Experts of a small language model.
Training: a variant of SOAP for the experts, 387M tokens.
Below are experts of layer 4 (counted from 0) of a mixture-of-experts language model. Rows are named router (the router's row for the expert), up (a neuron's input weights, with its number) and show model dimensions 0-95. Each number is 128 + 32 x the weight over its row's rms, rounded and kept within 0 to 255. Numbers have three digits each.
Before each expert's rows: a language model's description of what the expert responds to. This comes from a sample of Wikipedia text that the model never trained on.

# expert 23
It responds to: Pronouns and words in quoted speech and song titles (You, I've, Why, Love, My), plus odd pieces ending names.
router:106081122100145167182116185091102109119128109080099075113165125154170157126058123058103129127139146134101177130127118107116088117089142102119150129161150150092121164133124111125090158156156154139126074137160151093093176172113155092039079112124132212151150045117139151142158139144110095158
up2:155119090164142160170182187161066138147099081204155151134141150094166154124134080135145167093102140137166158134151186139084096122176108104179093122128158112108112147088143106103042140093118178140152155137109133116135173146170072125071117094085115153136105092112131145170165116154114142181
up3:077098181142172132110144079150104108123154042105158160111090141125187149180137115072146168123169114076109122145126096143113133128166087167113117123134150161159154184121086121126122115116114107136163106145110064178128162106098104132089177177064155115131116191169142149150137086068102108074
up4:144126109151103123074142132143140156137137089104158073138200116073098173131165069077086146162125128081105147084117158076149142144145159110114121171109151124132127130184138099131036138163181122110106080145170160161132164154117158119111099128116057125191167089075126167124156095091160150121
up5:082081100064116104144147146096148078138141155149097135045176132139178127147075135174139141144118132131135162137171147163178080167157125134048107126077072105186144068163156160168153209129087116123101120147098142132144174155095086141118086171121122121151115099131088123109108125151118122108
up6:100165151172124119158108055190108170073125106110099103104154163108177087141117091104159142114068139118135145128124148161083070178134059128091134164115150136069122091123147178134105102113124092117157122142096174140164171094102195163103148115156115157203160084169132158164127109144133154099
up7:115139148130108104171143145099134096111145121175134121119126141100158131133106154056120166103120213132127151151167129117179165109211095099175111102124157134089167099130092150050088085131100127137200126049143100210117117098148127132074128096109078122100153086107142111127101094152130100099
up8:095138139083134124203148146107131126124172112130126105059128134146054122128117198113096143115170099134142028063172157179103151139084129150112172103098141126114121094163109172126148088135157114106084106160122078068141153120106076124111105052112147125114117132092101163122130166153149141078
up9:150155073129082180146135098137105178116133131163104136109122161136134104117145090128154077100129119093080136137174138124151103181096090100119104138171082153080120155181110173091121124126126144151125131104127081098106146066138108101096049116146161163107181095127091149136119182250110091142
up10:158173097097181146138103115147076105161098088095177155083129161140201118142086116109160096176146097107141079086126099059118048124132078117068136075142095135156113130182167127149102089132149186148149117158191147146136108139088167165133106117116156143167142149131096163105120094135123110172
up11:129093182080129164113090126123119096127144065131116137152151169106132168115118101083141126100115196114113169122035092151126171136107123082117141106140101146101114114167163162141167194200145083127109125122135125144126186116154146086084136077118153095070126120155118059135093155131086056149
up12:176169135129121131164113122131135120099146153169100170102089138188130154142169079105079080144193108120112205112105150146093165134111121143153098181182180124159101155087109043078152123138129122108111142137106153108079151109125146144116070111116105210128113097155113177113181129159110152077
up13:106130105116087130148122144106148144074116174107110139150144134168126216132141147124152139154152128190107159114142125136067144135194140193143116130129141127097120179129159141186159068138127176102113100157110172042131136106111134146154079133093133199156181055173107125173110107143076130158
up14:105086147130168085197130084110153134142120161112135082125171151079108190141155118071149153111148171129111132097118123179184097110126151089062141101180134170180138127131105137064134158085125102142156092072148158136150153181185140143158136076113126136165190139142082102118160172171157118133
up15:125128125121116111123108089105124112164113201124152163161100087110146163117107163121084102118102053174122150159175089109133150138113050142111087178125141112149096121181133146128096141187160154142140122144061146100115129111139156053010102140128104158137139114135133173148131154112121075070
up16:129128093100170072141147100121164151050121125144107115145106068116134194114115122068108105128136126199165161132123087129122124134108140155142091147149199171105151129122112172171131126125133093112144151117162146057185193156105113118108126122063150149098093119159120114161169085195111083188
up17:100123097110061101116143077097129111141122174124131126098162119169154091130088114118139113098107126161105138122117111088079137101136133112128158161134160156079126109077088106171081112159099151111077106109118065083106043153155195054097118069151170099136128169087075135131110059138105155144
up18:127162156091098146168129108113136166137162130125097130058156159119137143187118063139126181168106084147111173135076150114140112156084087072093126145139092131083107121098137074109071160147154065100168109176113117106122163135110154184112130165120109144170131134144139062075122115127032119148
up19:175069095151120106147113065085135123053112118130078112149140101099175099091138122094116092101091192177139138114114096071097119120103096107146147108085136146150108122077126101087118170150139137159114103127154119163098115181149132157142117095058130159211199120089122112130145144127192078124
up20:151100160094160208151126154128141116098122078153076168137078147138132178098116101127212071063128172085138115078115130090131140091089096095154141134121117131081112181134114158119085143185115122100118138060154122148202110129079161144116087172139130118135110130140135092146078092170138107102
up21:166134066140162132093122150113149122099152147094122196149136157087192127150138144087083161138085134140122158147150106095116129136150071128079153169107121115148170159147138181167107155067085128151065132133074110100117054154160135194113116139074095129154103138125142099115109091110149033149
up22:078122175106163157145239163181102116098115160179161103157162135125145113133117102119121130134160167115121188189145117122089120144152113132171147113137128127180127109139076098087057172127119123135156129084132128090177126143099106142137148077124153109162165147049101117139131114070055103145
up23:165125140054150121133150192124128157127093115056155092148135197096148156062119141121127162115178185153113147146170142171136109108119162157144072148135166164075135158169104064096135149107123096099129096121162123091152082136152146201126082149082140100124118090181162132121131070164133120130
up24:106089089102149139227137138177164101144125107086147158116121129097157199158092147184171126180158121113097167081128086126131113131132159123102095161142139216155194166156089128139069072115180147160084094081136108100157117135083112116144131127128117102139122123133127152133182112146109092169
up25:045181116100102169175091203099132140164083141121087136086096151081151092105133113124124119109126076112110182102106142100085109059132119135150146134143085094109146201101132173109127123138130140109161114118141119135179138166140162091105163170169157117115124166149112214179143139175146176125
up26:113094159103121105187138089138147117163130135083110070130137102094122067159100129105089195122115159164110133140150109079138131070171120166132123195107179084145130129131080130106140133101208137140084110101111130175157078136150107087123123159077174158190121087170135199116144144181126113098
up27:077125093152133106165138192115128158138183100128094095079062136114115113132157117096102124144083127131202173179149160129093108163174113109171158174148114123085122065073082121118101061118170143118133116136156120095117109126121153164075147116178124116208141090130085184097165156128113132129
up28:137075199113125162161093143080174151137133107131119188108118106140165134054071123117110113127109127074093139109113134116134042148190140185085085129191148148176126160110171144139084146124170135126114156119120156136135098087088146106156155158114129118115129149137208170163112152161115195137
up29:080094111120132085140173105110114144144137080080113117135094098214077093072114176165093124084112141130139098131164105098133134105135136135163112126131060077175116140170113116107096112119198149181102089090105141178161111129108140081135157134118206090128126111130129133097159098158082073072
up30:095083151147178109138123101139112134105107053152104072156124064099173126134168078128106195096099139123099140178185151078158108151157092086136110149139140175065107088101114151062160127131159131112100162096094073100145109080138142087093068111126124116143111130095111165091137147156172089112
up31:126145118126110181137090201140121097147157143129151111154093070150108104124199126113109071117090147179103111173223134100167128140126104110162145119127096172154141087111112155089104096183153157129122060102121165164113146155074087118146146143087133200174109134126154083098165128122112079161
up32:202118167084112153161134140087087135097124131100116119127153122160142094122103125101108114072096165115151180096139068149094120131151161150114142129155082174133146174117148131138132151123132132127119121064140133119107179142147065071103057041096105104135140174095154157071163155203162088158
up33:085145079063138131133089129127170105157097147096113120126083104134086138150186074089139136102123100172187087113075067146092114129109082086152022119125120147144095133101105121143131100159111182080161121126106153083163131151149134122171114134109173097111124121083129101087128133208162102111
up34:102190144189140177096139129157112173076092099134121124097148146113152115127105128107093133104121148104126190080095165150122086108136210108123147122144143124143172140142120109142165082118157086145137133136103080102196176191078121056159151107186155108096200124130187150117113116114164089137
up35:086133116090141113129132144105093173156199132129152144129124145176161119113131153106070098181155195166101131102115134101125081098109159057096171097143139161095169121148143057097145123113169139172152048122099163184100161096075140130078143060168087151127137139126124127127105109123155073129
up36:091109110058167200125090131096121126103152151151108136049114147145111162142070149086132096129152113055189130168138156141127070098160142126149118091158187139154134122102053080162092140093099147149136111083126176102161150150142117135078104099125142139145054152098115131099111156111102098088
up37:197122034136081131148149114089136118138108107126118174123131129084130165115133159052128215145132141142123147190101147122174167162109168088049104147132103128117094104174132162088161169169161163123132102114152129129136137117101093152117110083088145120104102061110162108149138190137111117170
up38:143187140176162183137106195136149124153082121149128148160114147147127133139130108139119127113108156148164074142108084106114205106097083171132127121158158180084060140121094133194159176133146139113116113149167179172140114133101112159128109057119098137057117114163072113091148169152055129137
up39:117166122090129098173169076106128177117177193175135074127163085143151138090130111166154104140120114130117124119139129146139109136098106134090112161102120140116105136187117106122106123142090151116155105061170078113125152125103083052119143067178183099136166055165109150103151153202184137090
up40:040147134215176149126096085109057177145143123146100098096157144095073164139088141060125107135149126161103160105163169132081139093132118151122149132142095135145074174101156146091104117159142169165130131113128099090090144133148215131074121086118154117128139108135119112130156123154119082185
up41:101122118109055133156102201110121115119138124186138144123125119156168165180137142093107155123075139111109183157176075152141157150108094083124129071107118186109162102146119134106165176160146109123185081113135114112136106189099085062109124161152108102124198091133131070126114170142145171180
up42:110081137136138149104160086154093098204148148098095152136139167181124069098128142085163092117118147128121137168133133072051129178140162094099123123155105167200141099105126141127126166161134086153099121126065123137186098141108098033129112134115102138170123127113169186124106134169130164181
up43:104104111073156110147095158135139088144111096162162125141196137094126136094103135119194176138125138144122117093115103048143131159109101110121143134090111156084107182158114195210095118171112149104108095104110128138136173154121176142076115136117070133153163148088074148189093134114145048148
up44:137189070130176133159115164104088127109075099156081091131127119179107136128180121184116182093108126152130132068176112109147125150105139189168138118204118109145121192123129131138110137144114175151161082110094117133072098099168138127156165083139148117077103096157130180160208121157128132094
up45:070179123097169133127098138093120123133064078145078096173140106170154103160064142168126149175096139147151136120147105188161143093123083155162108120106149145120123104201095097177112141043117133171118114116185193192140134132101147142114136169132139106134111141128146110180105085179088108133
up46:105118124161186114131139085126106154105123092114123092119148189087097163136084140139100164155183128155086099099130105155127162082105189170098132121121127170143104136101181151116151159101162134119091168180124071174081164210161127086168114141115204132146180126138109182154143124103149119185
up47:072166117129163136127115132074121127086182138176067111160177102177156174161088117123125177110153060123134160121167074147112127108133174122091157115127162109167130089099143148210118163136183102146073126125160142147122122062151120139161153122089096137117098093076087089076098140166102122109
up48:112177166125139125153163144134081159129164108132128111114098123083119138117151146116110085125142159140066166110123133134124140172102210116162099091133140147131118178120116046134140118084129170103113162234138069128109191118156139085137148127091079148185119085117169163149157131179112067161
up49:143092153152127194153151131097126103189138122085145119142157128138137111146115154131128159133132171065091135077101119131124098115088097114111118126129106185134163191106146128102167112083118092108116074108172103138048119075119096168084145105120124098064119168203123163068111174164193110093
up50:148137161152176152118152114086119154158176097134172078108112076145097137096160121161074200126145119166141164123151154179126141090113133157102101132131165136140128096115137090075179171102097103102170159121180105156087110149067105113088120096112166108109091139047089115074174102121103060127
up51:118158126197136145165149124121152110151121066130125134078068086114137129147142094121140166095101117116155109101116110183164174128151162114148156081150175117156163176178101093113113162111142121132140089132024123161168214148117135167073144146154139112104128102111117133137140176116153062198
up52:146097130100171129167146154139129116086140087089082025108107162075160138128125093124109095103177186126158172102165097113116119132073143082137110114111125125153099169118100106084121127116066169131094132116174104142154152153062182111162131168112143093171166075132134151123119062100075113160
up53:133137133122115184157139127130133181156128165141128139164114133131090077121132093097095134183161138120118161163175065091101086135131159149153189124115154156183135064168079113142109064119073155102059131110130135094161149151090149115128162089107123120172150132065109103187170079123200152148
up54:058164112175117159148127157082095111140101133140089095152124150089113166090097102074117177123149162116147143103056183131150120108140182133094172138111106119007146145147100158126119109108098173137068111086083174139115154129107119117087157139154160134140109110111116158156106089097074085107
up55:136153081113148118135115071165099174108117083111088125153074136148117120178074153108133093143131105102144116132141129082106139168132175165132113199152151151098194112158027119077166143186097135205129175115089093125123144104122135134143102122139121159102195070145127154132142159115152180115
up56:112111095095075128102153191141130109185078085080157171083078057111172137132140154098122138092116096166112187116120123120116193114096167140072102115127128173137150125137070074124090073096114117093097113137181137104111131092164105144112162103132105112109128182106119118176169098152067151151
up57:115090135120165128091140140150105161062063095117046112088185085100112161176141098136149165118132080073122129173132136135159041168121118134131206144119120064112114114109110074126169148158147109156131104171106095164149164102156146132158130146118096132138137139099108060116146085178106152118
up58:140074121141142148172107130134162102079101108155124150070162128146159113166120167085182129122162130136124149182137119065174067136117086047155100121113091151096111162061086124150119160181067199146169132081123115192102147136120110124148148131101137137137119107143124147148069069113105142168
up59:197070179101105118135131120113142168107147202084130173127065116113120138111111197160133136098129142106145074169130112163125192127149115109157116098082144171056160137111159085118077125174111121120113048100128121098077155127128198083083116108131141121134101115080122117160148136150113100088
up60:127108129150158141148122146127109131189086191150130117115109158134153226150130146157132133191097132182159068150068086048120090101125116127073100093141155150154157109148128171090168065150146141135136069182115117101109128118138183110133100145112151103138166132168074129084141158133140138070
up61:109134127108163094139114159130067161086121106125108069119110127061134102097115129097117171197134075129139159101134167113088124097087184142081218152066107153159120118076184086071117135121110117164117086105134116150091191164103130155107178100126140083143137111134143102153153154151157111075
up62:113183111163143121198152115156102096077124140088119137132108084108060173129084144162127120097132128083109208110108110068153095142098107163128138146094117143134133161147117076091105109122149133098112123176153105156113168119112142190174089103109145125034115162157118139149148190196157093153
up63:097122164115130157167122078096123131127146114059127116103119045141116118124115112099091144102124129104128151174110108164080123119059180111114147081145148177140142101124175081056149144180196128095158096142116150162146111139115199144171118135144148171176131138123099063136147189064148101145
up64:128128166125078117103173099073126156160127149133074130143105133121139118202112068064080126115150172140118121157140080141135088095139130150093125107105144095114135100103072135167111088110060173163121109142132151134097144144140075158060093056134096092070171108120118181077130149115098186140
up65:156104146179106120130174154057127090128112133161147115130096142091150112135176171109062110176137135158118155156052165165140105093125189163120132117179115156123088114106165079107122130140122134072156131160076123131060137163196104131190103091121124124156109109117116090098166148119159045131
up66:118065149109137139105157172118127104088127085139131123093167087146108162132060119118113173111116129054173081096095124126159084151144187138069154126126125144097134128177194156117125107138120097148124143103093144170122174168123030186126157067095164167081158149129167167135157116147140112118
up67:080154056110127186115181150095091077125071130154108122127120125167215143130097115132133147087173106162147136077148140151056147117138099101101041122157145138070126128129120125121082183139075156173105131140077119143109180116131143126128064168067116107111112123109102177119103134141120130127
up68:160129159163167188136110069165160133137171100122129166087135122117156127167147086081141087163109121135121201151109118119089137156115087101134092159066139129102097164132104133135196163173161075159109150127120125188066136146090135096058118151119111166093111082148076181076156113135089117128
up69:152093132126110117110046141083134111110107148153129081114120133109185095149148092093093173149122089179096146112096135075113099105082107088152162128149136146125162124152197091033142136169130140154108124146149124079092160172154097139150139118146183151077162098058110100061101162116144161125